Weights of a small mixture-of-experts language model, trained from scratch on English Wikipedia.
Size: width 192, vocabulary 16454, 41.9M parameters.
Experts: 32 experts in each of 8 layers, 352 squared ReLU neurons an expert, 2 picks a token, a softmax router.
Training: a variant of SOAP for the experts, 390M tokens, 5961 steps.
Below are experts of layer 2 (counted from 0) of a mixture-of-experts language model. Rows are named up (a neuron's input weights, with its number) and show model dimensions 0-191. Each number is 128 + 32 x the weight over its row's rms, rounded and kept within 0 to 255. Numbers have three digits each.
Before each expert's rows: "mostly gets" lists some tokens that are sent to it at least half of the time. This comes from a sample of Wikipedia text that the model never trained on.

# expert 13
mostly gets: " | ", " |  | ", ") | ", "; ", "% | ", " | — | —"
up10:152161120170096099150068109184176152079118154103116117178120119169183009126131143114131138101148125106170131143146156140123126136151151114121091117091141111151138147122122100147166183165078145125052116151108124167129069156086121164128185154140116138157139123102097133124175127106118094134135112125156136095130101125157091142178145108073106053099124079155175152126114166100135148107116158082135126157173117089154122174142109119071161173181104138192155087179123135107109136121158110214094116063182152146166122159111167164119113130172111150077210099141188103085158121114080175140

# expert 16
mostly gets: "ić", "wood", "ville", "ington", "ford", "za"
up0:048068150144145102141111148146125124076118169173155157185091147167133154027154166156117140196135148120144102102128120133152125123116065131131129145179115148157127108148192152104117122107088175131111134213078134147107105164102173148165127114136197119145116169147214161146123126057110118160154166134149100139079192177105128139110081154104142154128141104136111140093147107084182095160196166140091108078172119114161140064139153118162107123152120120149158166155127111105159119089142143142131145166080131102179122108069125086166202107114134132110111115151112146131123094151122045128

# expert 4
mostly gets: ", which", ", who", " they", " who", ", it", " it"
up0:124154140133093116166077131094131123074176194103126099142176177121134090085131185141100141129127103115128137168179151116139205117103104160132147148156113127151117145136145104125106089090121120140136099106110105114092100118103096159086125145069107141096139156092138180180175164130163100172122110099135155097105200091122216131101124167114127228136086088171186125108144097152112162160185120150128144126096105122196111164124141085123102117143223148137182160142091097128155200183102111148158144168070075145135085141182129173136143085158072129148147136153111119108186107117135114154

# expert 6
mostly gets: "009", "024", "018", "008", "020", "007"
up10:164122149182148164144120161104148127182144104130120133180106157153153088160144124111087111158127091057122132126130159118140130093150100103147072088097176110182145157175142145071154077125119081142106120172109123122152119185147163135148081120098141032170111097109115142104141169071111133125120173164059150154174090083145149113120146099158161146190135124061123170090145162123095109144125107064135157183196094194133139091132122132109172077127124083171157184107123110160136133145087111108139116130064116112151107103076080076064141110152103149185172120127147073119151125102072104110

# expert 14
mostly gets: " National", " University", " University of", " World", " Cup", " High School"
up0:128076108132129123151138097152141135092138157149129088116128143139108203074140153095174150139128172124096078112165178133194122098094113130066129157184115109143069111156111182121111101093129096089115079101093146144131137130176179062144133143126123077102108190198137119141068133117096136146071151147123116125129137141143152185138136126121171095086080171129148061146105181147093132148124147105174119098107090096144117131103096135173110075128127068136153081170124149088122117132170130138198092084137138149153144135074139098160102119178085136085139158048154125065121102181157221099

# expert 26
mostly gets: "°", "′", "00", "°N ", "% | ", " million"
up10:134099113128115083163170189113120144164107126133156075138131111096134147149111104116124102179160072153134111119153078114098151109094106177088140085153110110129103106186146100180156135143166176128137099114104141194140110152143096101089145136107148119170171167067149172106138094128109168061213114155065137101145123145114101178165182147147149184166149151089131171086147090045139099112085158158155162172092152062145170169161133148133157093149098081109122166120136084129088111157108112071153146168128103124163132100094048130131075119155181133191116123122123118126152082120140153200

# expert 2
mostly gets: " in ", ", ", "In ", " June ", " November ", " December "
up10:109135086171082124177112100180171094192063118169062155114153134154155122124113104160094134106106109096173137145085167081125111097150135136120159154130160066105078124152060107134156079132062113094093168119115151149106132086187109132069155139098151163111120111084104188133139098138090113094105150062071154129115139153056079140126062083108114109167073139174099099136130078169152170120118118152125122094187094165087105098134180127158127154058152129176112143112117130108122169066116108147106132136194113084144129158150124131070168111153150151120106091153084158151095119159124144166

# expert 5
mostly gets: " \"A", " gold", " \"B", " breast", " \"F", " rock"
up0:063114149117101130055130105171138156112086139189117170104098148153125165149128102119155183104129141117143055163094144155128146126117140131111106184128097082135083163093156108148149083096120107093107082116113064178172127113115089128183115170083115091070134154091115140139171156196094099167130138156090103147130135121108151146118139111145163090104071145152092162160129157179111063159069103124125121108141167047139110113196062133117155137092077172097158111117160130122100152127143066179165128172083135040124142169158117154110122091127147169094099116074110179123176129140143162106

# expert 22
mostly gets: " John", " Thomas", " William", " James", " Paul", " George"
up0:116126102110099142108108098162149130130174113177181128100123177112123154117134129133139177075139157118166086083101122157018173134142115087161074102094170130123139110129165097095187136107102164152116110187122163077155167106129144171116135095099126156089096148091176127117120159145105191128148070123134174177075105100124119137082136153085161225132100136150137135139160087104137146085108115101154154124139131083153149048082206147136156155088117134143148080064127155110149064127177085128163089161142134099083139166141134146180154131109108117078132091158095093119081070112106105131

# expert 17
mostly gets: " French", "==S", " Paris", " They", "===S", "At"
up0:106088137105083075112147148132089143134143125210174124171093120144117093152129104126120138174183087181161189108110095050043110171113176057099109138122119141093135146139081145096094125098175149118124050147106124171147109152121151096123135086120094117112120106133070111095170088099082140125095099084155099126119106116166165160171099111117214122136166136121122088159153124155158196124130105111124151090121122167137167148136215191117108175117113165109116137147111117130116199113146118134120131208108132099110112143174089131104099182175114101170125168111169133103150139163166172157

# expert 27
mostly gets: " political", " business", " politician", " government", "Species of", " director"
up0:162140121167154128082129171148134124144156128085179128160105082150137203095055122196205154168142093101125140130184152116147111103177172120096146114130128041128172129173148103147112167079065132141169116134171183147148130192145121146110181094092159170120112145149106149140121097116107142150154064115168115071099189102100105151099135083125184108112103186118105041077109130081130136198120120153122136148167162108128167141124141196130174191104194145147097089092148148093149149140129139170152124122132090165140152145105106116133152188118131123139155112110182128162144124129155134107

# expert 20
mostly gets: "š", "ç", "č", "ş", "ñ", "ō"
up0:074101101155130141146149131097216143093113125059158074113078173166164115151095122152104079101089110135144135162162124111124143120096072142097056083160170084080096132160143141129089107139100156158120150112171111138155105133105130085189126133141142144084100078064167087139160114135065194132131141110113151105157121207119110121098090127165145095130111162161122104159071188132181062119117088156111119166131142158136088140070113114148140166085181149121088105137154097160107159162129075108148122148094166128118119104115076119152176113080181141055171135134173140080150094176111134124

# expert 7
mostly gets: " US", " inter", " Mexico", " organ", " ISBN ", " sw"
up0:114122196079136155143108104152124146130104163180133130060096157101181166132076079149121150080160119087176145198100112148120111174148146079141119106166106185122096119179073133176126164114110114105110067090145102088106125157103152119108132133099096110087151158114161079138171092153147140154172140168171127142136119113087194078101117134158103109214111104074109103115076125201197148153131150100117177093136111109159125176140123168136108090053101100123071127157122124097108115104129113106175132119136140084160158084125067109122139119166144145135108146102148110091086088046086096136

# expert 30
mostly gets: "- List of", "==See also==", "| Party", "- Coordinates: ", "==S", "- Born:"
up10:123140158071131161174144057142170171195119062156157155139124173125113170138129125145129111114158174080086159092122115130093144141151149104141150114151050173148153136174127116117081166165121132162132147153113178142127188142107114134092118136022070111123184133137118141109081101099121098098068094139070080199162111161135138125108170071140121139160115153108120122182122183144129123142134144198169165143101136077154130154117142130112115133127120127089126078162206105107098114211136116152150076165121154108097113143146094170101156130068162164111150102116129080134129140148134048102

# expert 3
mostly gets: "\n", "| ", "- ", "|", "  -", "- M"
up10:121100104094152156156163133142149094093129081099090125072160180123160146089121181089128134151161153132075130131142138100149145153142143205116074109152148143065119105163105156087069163163132080102108112143149128164126131119057181126160151182064086154174099120141185121175110161145118130114127204069124125137099109109157112154141124182130162147102146113164088143179134108150097194151082113218089111155158156171120154137124131115176101127137134146099093175125182115174140094094156138111076132161103098181122145130123142160205148173190127083169100113095156155124157127147060134145